config.yaml
normalize_top_k: false
lr_router: 0.0009
vocab_size: 8192
train_tokens: 357300000
Below are experts of layer 2 (counted from 0) of a mixture-of-experts language model. Rows are named router (the router's row for the expert), down (a neuron's output weights, with its number) and show model dimensions 0-127. Each number is 128 + 24 x the weight over its row's rms, rounded and kept within 0 to 255.
Before each expert's rows: a language model's description of what the expert responds to. This comes from a sample of Wikipedia text that the model never trained on.

# expert 1
What it handles: Common prepositions. Prepositions before a noun phrase, mostly of, in, for, on, to, from, as in member of, age of, by winning.
router [124 149 153 156 106 115 114 140 142 121 159  82  98 131 123 107 143  95 174 107 107 110  97 166 145 114 141 149  91 143 121 142 121 139 116 132 117 141 126 110 136 121 129 143  81 150  79 109 155 136 168 102 142 161 129 109 148 101 112 122 144 120  90 121 123 128 156 118 176 140 145 103 104 152 123 168 130 154 204 139 160 125 121 149 127 112  80 121 112  95 121 109 171 139 115 131 156 105 174 134  96 159 111 156 150 103 136 163 156 115 173 125 127 120 124 157 113 154 103 137  81 127 147 138 131  92  99 154]
down0 [102 100  95 103  74  88 113 101 156  73 141 123 110 166 143 128 164 139 162 132 105  91 126 105 144 154 158 161 142 135 114 105 108 108 105 117 108 128 126 129 103 125 135 112 101 135 115 139  86 168 106 116 131 183 119 144 104 138 153 106 145  72 133  96 120 100 156 134 196 133 122 141 157 136 131 124 132 113 136 141 140 150 136 140 157 161 144 150 156 111 140 113 168 134 132 144 129  88 150 161 126 130 129 154 115 114 125 112  87 120  88 170 136 147 147 142  79 138  80 148 123 120 129 116 138 163 137 149]
down1 [139  96 108  94 123 115 147 108  98 116 168 150 112 139 135 150 135 155 133 127 132 108 100 116 162 144 158 111 103 117 140 125 123 109 142 129 104 135 161 189 117 167 129 104 124 125 142 133 123 119  86 121 118 121 145 137 127 132 121 119  87 108 138 117 152 123 143 141 148 147 144 139 138 144 125  84 111  97 102 138 107 156 104 121  88 128 159  47 159 164 160 104  97 139 108 126 100 146 126  85 169 113 154 134 116 109 109 160 137 139 158 133 156 128 133 134  99 120 228 146  88 110 118 109 130 149 133 151]

# expert 9
What it handles: Table cell separators. Pipe characters dividing cells in Wikipedia tables, especially sports standings and results (Pld | W | GF | GA), plus semicolons and hyphens.
router [ 88 144 153 106 161 135 152 140 125  79 154 106 148 120 136 145 145 128 142 107 139 167  92 116 126 126 129 104 135 144 123 118 126 143 124 138 138 112 102 100 124  94 158 162 100 118  99 116 177 127 131  88 126 153 136 116 151 119 105 132 137 120  66 121 150 101 142  55 180 151 167 136 135 114 170 168 158 149 133 132 145 105 131 109 116 107 128 128 121 102 152 130 142 138 131 146 136  96 111 153 145 118 138 177 136 112 117 162 123  98 105 164 144 160 109  71 160 104 112 139 132 114 118 138 145  94  69 153]
down0 [109 124 103 120  91 104 166 125 146 103 142 121 119 165 137 125 110 129 156  91  80  97  89 125  93 130 134 131 148 114 146 154 115 140 157 127 127 131 152 110 145 142 120 113 117 111 164 153  95 126 144 161  87 129 101 133 111 101  97 121 135 166 163 148 200 156 128 125 118  59 145 136  98 135 135 181  86 142 149  94 148 131 135 116 108 117  87 154 158 111 127 149 128 120  74 142 157 144 132 175 111 129  88 150 164 143 154 151 116 113 127 151 131  79 141 115 135 147 143 122 132 121 115 134 125 136  94 142]
down1 [128 135 129 125 126 159 116 146 148 101 146  99 118 115  98 112 125 108 108 131 136 151 125 122  76 133 120 122 155 114 120 171  92 115 109 142 156 107  73 115 148 109 165 122 138 128 183 113  47 124 137 147 117 145 124 152 132 123  89  91 169 110 156 127  96 112 111 146 127 120 132 132 150 151 136 102 114 139 171 119 166 125 193 151 115 110 168 132 105 139 161 130 127 110  95 144  98 117 169 130 120 148 108 111 108  98 183 145 120  96 130 107 105 114 125 160 160 128 104 148 132 145 135 167 113 128 105 169]

# expert 36
What it handles: Prepositions and connectives. Function words linking clauses, such as to, and, of, in, that, than, when, usually before the, a, his.
router [136 149 142 121 107 146 125 166 123 128 142 100  74 139 123 133 156  89 139  90 121 122  94 178 111 102 164 133 112 156  91 138 101 117 117 143 124 145 133 163 160 122 166 115 103 151 123  98 183 149 154  99 138 136 141  83 138 111 139 135 130 128 121 132 182 146 161 102 159 133 140  99  97 134 159 129 115 124 196 124 156 112 133 140 106  92  86 141 106 105 156 106 155  88 124 133 147 124 169 129  81 150 104 154 121 140 113 123 167 113 176 142 105 139  99 122 130 149 124 144 119 105 140 117 126  88 117 131]
down0 [113 119 137  96 130 119 113 119 122 139 145 163 124 125 124 125 147 156 104 121 136 108 135 167 119 120 108 127 119 118 132  86 129 131 171 113 154 139 125  90 187 102 106 150 155 191 173 127 153 114 108 150 105 120 148 139 116  94 123 118 139  70 146 108 127 147 124 162  73 167 106 157 147 150 167 112 162 132  89 130 109 108  91 123 135 138 121 126  84  81  87 126 124 141 125 137 137  94  99 132 176 133 116 121  90 129 161 137 127 142 153 115 169 145 123 102 147 133 151 142 150 158 133  87 124 133  72 128]
down1 [128 122 125  95 122 130 101 146  71 136 112 111 116 150 114 149 162 132 102 160 135 109 150 150 146 141 161 100 134 132 108 101 118 125 174 121 114  97 143 158  92 119 162 128 147 141 142 136  98 170 157 114 136 138 120 113 135 133 124 103 162 115 124  63 147 125 126 127 152 131 114 157 100 133 127 165 143 173 103  97 167 143  84 185 110 116 141 128 144 101 146 136 124 136 160 123 141 151 104 133 160 129 124 171  68 116 149 115 103 126 138 103 135 151  79 148 113 102 107 138 116 145  89  71 156  97 153 129]

# expert 10
What it handles: Noun heads, suffixes. Noun heads and word-final suffixes after determiners, plus hyphens inside compounds, e.g. full-length, re-elected, role, film, explosion.
router [ 80 110 113 134 136 123 103 155 119 149 153 140  86 137 159 116 150 134 125  86  65 124 114 151 134 116 178 130 121 149 123 176 126 134 145 126  86 151 161 154 166  96 119 138 135 134 132 112 171  90 131 101 127 158 151 123 135 119 134 129 153 116 127 132 165 146 133 136 135 134 139  89 125 125 143 128 120 124 117 129 132 102 113 138 139 109 139 101 117  71 106  96 118 103  80 152  95 149 111 156 120 145  79 162 130  99 122 132 151  95 143 154 124 168  59  88 144 144 179 121 107 137 141 105 143 155 114 153]
down4 [100 100 149 169 173 132 143  74 126 152 138 118 117 120 137 120 155 112 107 112 124 113 148  95 138 128 131 139 169 142 124 126 140 153 105 133 123 104 150 101 130  96 123 122 158 145 100  95 142  80 104 133 169 126  93 134 101 146 158  98 114 136 143 150 125 131 183 160 127 107 132  93 146  95 109 116 117 164 142 162 143 101 108 110 142 110 136  98 129 192 100  83 156 119 104 139 132 157 162 120 121 154 134 112 113 104 164 130 150  89 134 145 120 137  98 132  90 113 185 143 174 113 110 147  98 150 137 102]
down5 [ 94 158 148 115  93 112 142 167 139 121  97 104 139 127 119 146 127 158 171 156 124 128 140  99 109 137 133  97  95 107  99 126 119 132 164 130 114 130  84 135 135  88  96 100  96 151 126 149 174 128 147 142 133 115 151 135 144 126 110 129 129 116  99 150  93 144 122 217 138 128 111  97 115  91 139 122  95 141 168 135 134 114 190 105 129 142 170 124 132 151 144 106 103 162 132 134 124 114 155 153 128 110 126 101 109 130 107 125 128 147 121 143 150 172 121 125 153  97  53 113 117 149 145 167 136 127  99 109]

# expert 5
What it handles: Rare word pieces. Rare or unusual word beginnings and symbols in tables, etymologies and foreign text, such as prop in propitious, Qual in Qualcomm, section signs.
router [ 99 171 158 125 133 115 103 157  96 118 135  95 159  89 118 154 159 114 150 125  92 136 135 111 129 135 143 142 100 139 116 134 101 122  97 159 125 111 125 150 150 124 141 164  95 113  72  92 157 134 157 124 164 149 174 142 156  95  91  89 165 123  93 161 157 195 174 110 134 138 127 114 119 123 187 143 148 127 140 101 123 111 138 120 128 130 130  74  82 151 132 124 104 141  97 142 147 113 130 139 133 116  99 174 128 156  98 139 141 126 149 132 113 163 135 134 135 143 116 153 109 120 122 102 141 106 106 138]
down4 [139  97 119 154 177 129 161 156 131 120 112 124 141 131 141 140 115  71 114  95 112 105 109 114 136 108 145  92 130 135 115 168 114 134 118 106 148 154 106 152 144 105 137 110 122 106 153 116 129 131 121 123  88 146 161 123 140 121 115 108  97 140 138 130 133 110 119 145 119  84 103 120 175 155 104 137 146 154 151 143 146 100  75 112 120 114  97 153 108 167 131 121 108 119 136  87 122 138 141 167 105 133 143 146 175 116  66 119 137 153 141 101  86 129 135  83 156 177 175 125 144 135 165 199 109 116 123 124]
down5 [ 94  93 144 138 113  94 145 174 168  77 148 112 140 152 153 147 125 143 131 105 111 118 121 164  90 114 141 172 101 131 163  92 153 142 182 133  83 120 136 111 102 157  89 153  92 102 144 116 182 143  99 130 160 142 141 145 118 126 123 136 117 140 113 119 148 120 131 122 117 126 115 166 160 112 170 135 184 145 115 149 136 135 136  96  96 117 122 130 138 128 103 140  98 143 113  88 123 119 184 145 124  99 142 130 124 111 131 145 138 119 122 100 122  82 102 115 136 132 130 169 123 125 119 134 136 103  59 108]

# expert 39
What it handles: Latinate word middles. Inner subword pieces of long Latin-derived words, before suffixes like -ation, -ed, -ence, such as incomp-et-ence, sim-il-arly, acc-red-itation.
router [130  93  95 154 161  61 140 155 105 133 156 124  92 132 153 180 157  87 113 112 130 154 149 139 148 140 119  92  81 135 164 144  98 104 144 114 129 119  87 158 129 132 149 106  92 160 141 121 169  89 147 110 162 141 127 119 118 141 141  97 165  94 136 107 135 119 122  88 117 165 138 101 135  87 163 128 114 122 139  97 122  99 136 140 119 126 128 125 117 124 109 102 114 129 131 125 120 107 169 175  86 140 141 115 174 128 123 117 114 107 116 138 149 175  89 138 152 114 164 116 111 140 168 126 161 138 119 127]
down4 [ 94 162 141 110 171 163  79 114 134 131 133 103  91 118 139 142 127  99 113 106 102 145 123 139 124 140  71  98 128 121 153 144 144 129 193 153 118 136 100 145 108 171  76  91 104 103 142 141 175 125 101 111 112 136 128 123 169 140 131 140  84 153 153 114 128 168 152 128 132 164 122 116 105 155 111 135 129 174 169 123 110 117 109 125 170 129 159 145 110 133  96 152 156 105 106 117 128 115 151 142 130 134 136 133 154  97 118 118 102  99 116  82 133 120 100 134 143 155  74 136 112 135 126 172 132 142 101 143]
down5 [118 145 109 196  74 127 112 124 146  86  89 149 167 135 148 106 108 188 110 117 146 161 120  98 118  99 120 119 153 170 120 107  83  97 151 123 137 117 120 154 101 128 124 142  86 147 125 121 112 122 120 123 150 110 175 115 103  71 124 161 141 111 134 128 144 129 140 120 175 136 118 155 136 139 130 109 133 123 119 142 148 100  92 162 139 115 138 124 117  90 120 134 139 142 164 174 174 152 142 149 121 128 157  84 115 167 140 109  98 159 131 139 134  92 103 151 113 166 132 127 125 130 118 115 129  98 126  88]

# expert 16
What it handles: Pronouns and small pieces. Subject pronouns he, it, she, they, there, plus short mid-word pieces like he in whether and rheumatoid.
router [109 115  93 131 137 100 156 121 105 127 154 103 145 106 147 154 156 110 145 121 124 155  76 164 139 120 136 113 115 116 115 139 105 141 142 122  98 109 111 162 178 128 172  99 121 175 137 111 161  94 121 136 180 119 117 112 127 106 131 135 154  78 151  86 142 145 136  87 137 151 105 116 150  88 140 125 109 120 108 121 166 135 131 129 126  71 126 104 109 149 116 117 135 103 105 182 115 162 134 150  92 149 113 124 113 172 123 135 110  93 160 152 120 120  89  94 136 121 160 172 120 154 150  99 148 166 128 137]
down0 [130 149 142 149 102 100 108 126 109 163  97 121 124 107 139 124 114  82 115 109 114 142 143 108  97 121 152 149 117 151 111 137 152 148 120 172 141  94 128  97 134 121 133  92 131  90 144 185 122 134 123 141 168  65 105 136 110 140 175 172 128 108  81 157 118  93 143 200 143 107 146  76 136 119 140 148  98 144 161 127 107 136 154 111 137 135 138 141 132 142  80 119 137  97 143 123 186 119 119 149 155 111 157 134  77 131 140 148 117 123 141 124 120 158 103 126 112 146 134 136 126 124 150  71 138 130 125 131]
down1 [112 128 143 150  51 144 174 138  82 156 106 130 124 131 113 127 134 129 151 105 132 123 133 119  89 140 128 113 136 145 114 134  90 158 137 128 158 130 112 106  86 111 147 145 135 106 123 103 127 123 146 137 186 133 145  98 132 111 146 122 133 131 118 142 122 113 135 200 131 126 110 125 180 125 113 117 122 106 114 194 103 123 115 108 162 145 111 140 101 105 131 122 124 126 117 125 149 131  82 133 134 113  90 149 111 182 126 147 141 126 169 116 138 153 138 112 170 123 113  99  51 136 175 139 160 134 114 101]

# expert 20
What it handles: Auxiliaries and negation. Forms of be and have, not, also, would, and adverbs after negation such as entirely, longer.
router [128 137 161 132 101 115 143 143 112 123 132  90 162 103 158 146 145 104 123 108 102 130 103 141 151 100 122 159 140 136 126 135 138  97 117 143 107 154 124 190 136 124 170  98 111 134 120 117 194  95 162  90 156 125 150 127 133 103  65 132 124 126 135 157 125 137 123 105 135 126 150  90 131 125 151 108 113 150 132  77 153 122 177 113 132 106 145 127 129 123 110 126 149 116 130 164 157 142 172 124 100 147  94 130 155 163 101 116 163  80 162 167 138 169 129 103 111 121 144 172 109 106 130  77 146 118 123 107]
down0 [125 134 170 186  99 133 126 116 147 137 103  76 189 129 163 109 111 106 150  98 122 107 112 133  88 133 111 155 120 159 119  85 127 145 134 119 187 109 110 138 141 130 128 106 108 127 128 117 150  98 104 149 113 145 135 146 140 106  85 111 125 122 117 128 133 128 144 163 166 127 111 130  77 148 111 140 149 153  89 146 135 157 114  97 171 143 138  88  99 111 127 152 143 146  98 151  89 172 155 122 133  83 147  83 104 138 132 150 129  90 156 156 101 124 156 111 104 141 112 136 143 154 143 120 156 133 102 144]
down1 [126 117 135 173  91 101 139  97 170 132 150 155 140 128 166 135 104 122 157 143 110 145 161 128 147 136 141 129 116 119 146 114 151 110 103 122 156 108 115 130 130 132 128 116 167 135 131  84  79 121 117 109 113 119  92 120 137 155 152 115 106 145 160 144 139 149 129  18 132 109 106  88 131 113 162 135 125 105 143 119 129 149  97 126 189 108  73 111 129  95 126 140 155  83 124 136 131 163 151 124 188 125 158 136 110 122 125  89 132 165 123 148 129 112 130 142 114 109 144 150 122 150 132 106 150 124 136 108]

# expert 34
What it handles: Articles, infobox colons. Articles and possessives after prepositions (the, a, his, their), plus colons after infobox field names such as Denomination: or Position:.
router [129 167 159 124 155 117 133 136 112 115 133  99 121  97 100 146 117 133 146  88  85 145  97 136 108  90 136 136 141 156 128 191 104 122 114 131 120 113 121 158 162 122 127 155  98 124  79 133 173 125 146 100 134  99 144 144 151 126  96 109 155 111  76 163 152 129 119 128 116 130 161 136 128 109 143 148 151 151 156 126 120 117 170 136 133  97  87 128 124 152 166 112 165 125 134 163 178  74 136 129  97 106  71 124 152 155  75 126 120 115 130 144  99 128 136 112 139 135 113 138 115 102 164 167 134 115 104 158]
down0 [131 137 159 126 143 156 105 131  77 120 102 136 125 137 138  92 103 141 138 106 116 128 166 120 106 146 106 132 100 119 143 113 149 127  93 153  83 109 126 120 143 177 142 120 136 111  66 117 126 118 100 116 103 100 131 130 155 139 130 132 147 122 139 172 106 192 145 119 150 118 144  86 117 149 151 183 160 165 179 111 128 148 159 100 106 119  93 122 169 125 129 136 137 151 123  78 126 132 141 166 141 145 106 107 100 140 146 114 126 179 115  87 129 128 134  78 105 108  85 121 130 137 123 171 132 143 108 145]
down1 [126 133 142  84 123 114 119 114 118 121 136 111 102 111 157  90 156 141 112 120 134 135 143 124  88 138 114 149  96 127 129 138 108 122 126 168 149 120 168 117 105  87 100 143 157 109 106  96 174 131 127 144 121  86 121 151 128 118 180 109 156 138 146 130 145 137 135  81 159 104 113 131  97 112 138 124 148 145 109 157 123 141 132 142  79 177 117 128 169 134 124 176 144 142 133 141 111  90 155 101 110 148 131 112 103 152 153 101  96 152 100 136 163 109 127  70 116 136 119 170 173 139 121 124 116 131  95 202]

# expert 0
What it handles: Determiners and noun modifiers. Articles and adjectives opening a noun phrase, such as a, an, same, main, one, lower, often in species descriptions.
router [132 138 159 153 166 109  84 148 129 130 156 102 128  91 105 188 130  90 119  71 104 146 104 103 128 140 112  94 141 125 136 122  90 121 149 170 144 136 131 166 164 135 142 114  89 162  75 121 180 138 140 146 141 121 157 112 131  99  88 115 136 130 117 152 122 133 129 139 164 148 154 112 108 122 149 112 111 124 110 116 100  95 125 150 107 115 132  96 112 128 110 118 128 129 137 135 192 103 131 147 102 128 112 138 141 161  95 149 108 111 119 162 162 143 144  99 112 108 177 147  93  91 159 154 143 127 101 130]
down0 [102 111 151 112 190 115 154 148 125  89 125 128 121 116 152 131 158  80 116 153 153  93 157  71 125 131 154 135  92 126 123 108  96 145 114 167 128 135 119 134 147 137 154 127 114 152 116 172  53  63 141 118 125 107 132  96  84 141  77 126  91 116 162 155 134 117  93  80 120 124 151 120 133 108 149 146 144 150 126 135 133 130 142 154 145 127 109 122 117 139 114 115 153 148 122 126 119 163 139 179 116 158 170  90 107 136 122 135 122 152 128 146 101 122 103 143 126 143 120 118 166 138 122  97 138 151 155 134]
down1 [125 107  99 105 134 109 154 155 150 115 155 144 162 194 101 114 110 100 137  68 116 159  81 145 127 139 128 147 115 102 150 125  80 153 149  78 160 131 112 157 118  94 136 124 100 131 153  98  73 116 148 129 150 132 141 136 138 149  97 167 128 121 114 129  80 110 100 154 101 199 117 136  90 117 119  89 108 115 168 135 114 117 153 164 140 128 117 131 154 122 133 104 143 144 161 131 152  87 172 130 139 114 141 123 144 126 119 165 121 142 122 102 126 136 125 136 160 124 127  88 120 126 128 150 153 124 114 137]

# expert 19
What it handles: Table headers and cells. Cells in Wikipedia tables, mostly column headers and numbers in sports and election tables, such as Result, W, D, Apps, Preceded.
router [113 140 149 158 113 114 102 155 117 164 167 123 141 146 119 149 124  96 142 134 109 174 101 113 144 145 116 136 105 134 148 145 103 144 130 155  94 132 117 129 122 107 139 112 102 165 127  94 140 117 157 139 114 136 153 149 128  85 119 151 137 112  68 148 133 113 152  55 122 147 124 118 139 127 133 167 154 156 146  55 143  77 158 170 130 138 136  75 124 143  95  95 111 151 122 159 141 106 138 175 137 137  86 138 123 122  88 144 127 116 143 122 172 131 103 101 159 127 129 111 132 125 157 146 128  89 119 114]
down4 [ 91 141 183 117 170 111  87 101 131 112 120 139 138  70 121 147 124 121 101 148 126 134 117 110 144 132 111 114  94 155 172 125 154 105  85  87 125 130 141 176 140 101 120 153  97  91 129 111  90  72 146 119 166  99 141 154 130 133 136 134 138 114 176 108 110 146 127 115 142  96 128 167 101 163 155 116  94 131 109 156 111 166 122 116 154  88  79 132 140 187 137 149 143 122 124 131  94 125 128 142 110 141  93 173 122 164 155 142 132 128 138 132 127 114 141 129 159 127 119 134 143  89 130 123 131 151 133 145]
down5 [134  78 128 167 101 115 119 112 140 156 101 134 152 154 144 151 163 117 153 187 112 115 167 151 149 164 139 112 159 181 150 158 112 141 135 132 120 183 137 120 110  93 137 120 121 119 136  86  93 126 141 139 117 112 140 138 173  94 138 131 160 169 113 106  80  87 135 143  95 109 139 134  90 150  78 145 131 128 107 115 102 115 126 108 138 117 140 104  80 124 159 118  97 132 155 147 145 115  76 157 131 106  94 110 119 122 126 139 136 133 123 123 162 149 163 117 154  98  97 131  99 117 120 153 126 109 139 106]

# expert 13
What it handles: Adjective-forming suffixes. Word-final suffixes forming adjectives and nouns, such as ic, al, ical, ative, ious, as in academic, classic, fundamental, electoral.
router [119 148 121 146 151  58 115 170  84 139 116 128 103 142 132 164 146 140 171 114 108 116 111 148 136  72 141  99 106 163 129 166  99 117 137 126 145 137 125 129 192 124 100 120  72 147 153 141 166 102 182 112 159 153 131 128 126 113 130 144 121  92 127 138  82 135 117 149 136 144 134  93 127 113 151 122 112 133 163 105 122  87 154 154 104 111 140 109 126 111 125  97 112 100 113 154 135  69 127 163 107  94 130 130 131 124 115 153 142 124 124 138 167 134 135 112 132 163 131 120 118 106 170 125 159 141  94 143]
down0 [ 93 164 109 118 142 107 107 140  76  78 132 114 152 119 119 130  96 150 114 135 138 148 142 129 113 107 152 117 109 147 154 145 144 157 134 140 122 146 168 108 126  82 139 130 117 132  99 144 150 165 120 164 110 151 148 108 139 138 161 139 133 124 163 105  97 146 105  58 111 150 143 162 114 156 106  84 154 104 142  58 135 165 122 133 111 135 153  98 158 169 104 126 149 143 115 104 137 117 104 131 123 187 140 101 108 138 109 145 117 133 107 144 106 100 113 150 135  97 128 166 148 134  65 136 142 130 134 139]
down1 [136 139 134 144 116 154 137  89 124 155 128 128 140 166 158 120 144 153 107 109 163  64 151 174 129 124 122 103 129 118 141 128 125 113 157 118  78 124 118  78 150 135 106 125 128 173 138 163 140 155  92 190 139 118 136 144 165 112 123 130 111 139  98 166 126 104 105 157 190 156  74 127 112 120 161 113 112 132 112 140 140 127 104 133 136 122 132 131 130 104 131 190 114 138 109 133 113  87 140 110 137  82 131 146 122 130 107 111 145  99 162 105 160 129 118 139  87 117 115 114 131 155 135 115 116  72 144  92]

# expert 7
What it handles: Word-initial single letters. Single-letter tokens that begin a word or initial, often after a line break, dash or parenthesis, such as R in Release, M, C.
router [129 151 130 118 161 109 100 148 147 126 155 119 148 118 128 133 156  96 159 139 102 136 105  99 126 147 143  89 104 148  92 139 126 115 129 156  91 147 130 140 137 107 176 138 128 134 124  84 115 111 144 111 144 158 150 128 137  93 124 148 151 115  67 154 155 116 162  69 165 126 160 123 129 106 102 132 145 140 164 100 142 116 103 128 122 109  97  50 107 148 143 131 135  88 131 145 132  62 161 155 148 125 149 155 164 151 110 137 146  92 120 121 109 158  99 115 163 131 166 133 158 130 135  94 134 125 132 140]
down0 [122  77 164 143 131 163 124 141 154 101 125 111 110 109 131 141 161 151 122  97 127 161 158  64 120 105 124 148 101 160  90 125 114 114 139 137 151  74 130 109  97 168 132 103  93 147 106 126  57 185 100 132 105 166 137 112 127 171  86 111 123 151 134 115 121 131 166 118 145 136 108  84 107 119 131 142 143 155 161 137 104 119 155 128 121 133 138 114 147 138 128 119 140 180 157 137 123 144 102 167 114 104 118 125 152  98 116 112 134 146 104 125 149 142 105 115 151 156 128 125 160 140 145 101 144  98 101 157]
down1 [115 134 128 109 118 100 174 181 123 129 161 118  62 136 108 120 111 142 138 154 121 123  95 147 126 124 114 101 143 115 138 117 191  66 125 132 125 127 102 150 160 107  98 121 124 158 129 160 125 157 116 134  87 106 144 144 126 132  93 120 137 118 135 120  86 143 122 123  82 144 134 119 107 139 108 106 160 144 118  84  90 101 110 129 124 155 165 146 135  90 140 123 144 107 109 139  90 156 145 144 144 119 116 160 141 134 112 122 147 136 178  87 139 122 147 124 174 113 129 146  87 158 159 140 114 154 167 179]

# expert 22
What it handles: Infobox field markers. Hyphen bullets and field labels starting infobox lines, e.g. taxonomy boxes (Phylum, Class) and Born, Coordinates, Website.
router [141 111 145 115 171 121 122 116 119 106 160  99 147 131 136 133 124  92 150 114 100 166 114 144 133 120 154 112 120 160 124 134 138  95 142 110 108 126  89 119 106 112 187 146 127 135 129 118 155 105 127 121 142 166 130 102 122 125 110 109 137 128  79 131 119  99 126 123 148 148 131  77  91 114 123 195 155 115 186 108 103 122 166 123  88 114 100 135 122 108 126  92 127 140 118 160 190  91 104 161 144 153 124 124 121 145  84 154 122  92 126 137 135 110  95 109 108 122 166 154 144 111 175 151 151 159  93 148]
down4 [119  83 135 125 105 119 139 125 115  94 109 135 104 109 154 138 162  85 134  90 153 118 119  91  90 157 135 110 119 126 128 125 140 149 154 115 164 161 120 112 152 120 164 105 163 167 119 119 175 153 127 141 118 117 127 124 145 138 149  85 114 119 111 114  90 136 148 124 163 171 133  75 137 157  91 124 127 137 129 118  82 139 125 156 123 127 158  76 165 154 105 121 154 149 141  97  72 130 114 169 150 105 169 157 131 145 101 131 126 126  60 145 129 132 128  81 116 128 139 107 146 134 152 144 121 149 142 149]
down5 [124 116 140 137 168 108  95 109 108 130  95 134 106 152 126 109 146 122 111 126 145 124 135  89  53 145 147 139 110 152 193 111 167 143 131 101 154 140 142 106  87 153 110 117  94 115 121 143 120 176 120 116 122 119 171 101 149 121 127 157 121 101 141 160 107 138 124 108 153 150 122 114 140 148 141 158 123 168  57 122 145 142 132 130 166 122 112 121 111 123 125 136 117 135 148 101 138 145 122 127 144 124 161  86 109 115 154 119 119 125 105 127 128 103 119 116 151 110 102  87 209 155 149 150 163  84 113 123]

# expert 14
What it handles: Word-initial fragments. Opening letters or consonant clusters of a word split into pieces, often after a hyphen or prefix, e.g. long-lived, subgroup, ensure.
router [123 130 101 109 175  78 132 154 134 121 149 121 146 126 127 155 155 114 119 115 112 143 132 144 153 115 117  93 126 152 129 179 136 114 149 128 113 153 165 154 130 134 159  96 108 139 110 111 138  88 144 109 158 160 130 136 132 124 110 127 114 134 117 121 140 117 140  75 139 124 147 114 118  85 121 105 111 155 185 142 189 107 132 159 138  97  93  90 138 146 130 113 146  61 102 133 125  90 170 157  99 114 133 134 174 111  96 131 120 107 106 130  88 161  98 132 182 132 179 130 133 144 133 118 151 109 127 105]
down4 [134 112 107 112 128 119 127  91 110 126  85  95 149 116 119 121 158 145 155 111 155 141 164 117 109 132 148 112 140 140 150 156 123  55 131 126 160 135  97 156 154 142 137 167 147 144 155 118 126 125 153 124 129 138 159 129 121 152 105 111 109 105  93  88 113 123 153  85 108 101 109  87 100 125 149 112 114 100 139 120 122  92 139 132 145 154 137 121 117 127 174 148 133 162 100 193  96 134 169 163 126 124 107 145 118  86 160 123 167 116 128 141 150  93 136 100 170  93 128 143 125  92 134  92 121 128 172 163]
down5 [111 138 146 104 147 113  93 144 116 174 141 165 156 141 151 105 104 160 105 104 101 122 147 106  93 136 151 117 129 120 120 123 122 142  87 164 122 112 159 137 163 131 108 141 162 106  88 116  96 153 165 121 124  82  83  98 154 147 145 154 167 133 108 149 170 126 133  87 109 112 128 153 122 127 124 138 163  93 125 115  99  92 120 119 151 176 174 126 159 117 123 135  82 143  91 105 153 159 136 152  78 139 157 112 101 146 143 139 156 113 137 133 113 110 122 138 116  87 121  89 147 163 156 133 117 138 133 100]

# expert 11
What it handles: Function words, miscellany. Mostly "the", table pipes and number words after commas or "of", plus scattered word pieces in etymology tables; no single clear theme.
router [101 172 156 123 136 114 101 159  95 121 137  95 156  89 118 156 158 115 152 122  90 135 131 110 130 136 142 140 101 141 113 137  96 121  98 159 124 112 123 148 148 123 140 161  93 114  72  95 157 134 158 122 164 146 174 142 156  97  94  90 167 123  92 158 157 196 174 109 134 140 126 117 120 126 186 143 146 128 136 102 122 112 139 118 127 124 130  75  82 151 133 124 107 139  95 141 148 113 133 139 131 116 102 176 128 158  99 141 144 127 150 138 110 165 137 129 138 143 114 155 111 120 123 103 141 109 107 138]
down0 [120 120 187  92 129 103 143  74 115 157 125  94 126 119 100 160 113 128 156 158 116 138  87 121 142 177 146  99 123 111 132  98 111  96 142 139 143 130  93 164  75 117 161  88  78 123 134 162 155 150 109 150 126 110 140 141 118 143 118 125 134 118 140 108 141 117 107 137 160 140 131 124 135 131  97 137 139 131 101 132 150 172 142 133 113 164 132 127 136 128 142 151 102 135 137 114 102 123  91 113 130 178 125 107 199 138 187  68 154 127 117 136 120 102 119  99 117 147 108 161 137 144 135 136 154 140 104  99]
down1 [114  99 144 142 125 109  85  99 102 150 171 103 141  63 126 134 187 128 148  93  97 165 139 125 101 178 128 141 116 132  96  90 111 124 105 123 151 117 124 113 139 111 151 129 126 121 133 112 141 129 147 107 115 135 129 105 103 143 134 107 141 105 107 121 130 148 157 163 108 183 101  95 150 157 111 122 138  94 141 157 102 147 124  86 167  97 141 142 141 108 113 146 164 123 155  90  85 157 123 145 144 137 166 123 113 116 156 129 109 166 127 192 127 146  97 144 179 106 138 105 107 123 126 140 102 127 136 137]

# expert 33
What it handles: Name-ending word pieces. Final pieces of proper names and place names, such as ford, son, ville, burg, on in Wimbledon, ter in Leicester.
router [134 138 128 130 171  47 119 144 107 116 141 113  72 118 165 145 109 100 166 124 111 161  91 148 166 124 139 121  78 114 130 191 124 119 148 126 117 121 140 118 119 116 135 129 122 145 111 127 121  84 129  80 164 131 138 106 146  99  97 126 139 108 128 113 130 155 150 111 130 181 147 109 111 119 154 194 127 156 128 119 140 114 154 118 143  96 127 117  98 109 138 101 140 103 132 124 122 112 129 157 128 162 103 113 159 117 137 165 137 137 123 156 167 145  88 134 111 152 136 167 119 136 143 144 183 157 110 132]
down0 [143 145 127 115  81 123 134 138 138 113 116  78 131 169 142 125 122 139 177 143 107 114 148 148 171  93 174 124 116 128 105 126  88 151 118 144  87 143 166 128 122 115 133 164 135  98 141 135 117 132  91 112 134 106 159  71 170 127 115 167  93 132 108 163 142 118 130 151 132 154 157 147 120 133 121 138 153  96  97 114  61 175 150 100 120 141 157 164 162  84 122 126 110 123 132 113 131 144  84 153 114  98 129 167 116 131 120 149 142 142 122 114 169 114 150 127 110 123  87 129 120 122 119 140  95 150  97 106]
down1 [133 149 130 113  95 150 106 132 112 138  99 144 148 173 207 140 136 113 142 150 145 126  91 133 106 107 110 110 165 101 114 110  89 107 116 150  98 138 124 122 141 145 141 128 161 106 106 122 187 174 118 136 116 133 131  95 113 128 146 116 103 160 111 134  87  73  98 139  74 145 136 116  91  93 110 107  98 154 140 120  80 169 124 123 123 142 121 117 124 125 121 121 156 109 116 129 155 120 150 167 139 117 155 173 107 146 134  88 114 135 138 136 121 129 104 119 184 150 169 141 125 144 152 136 139 167 109 119]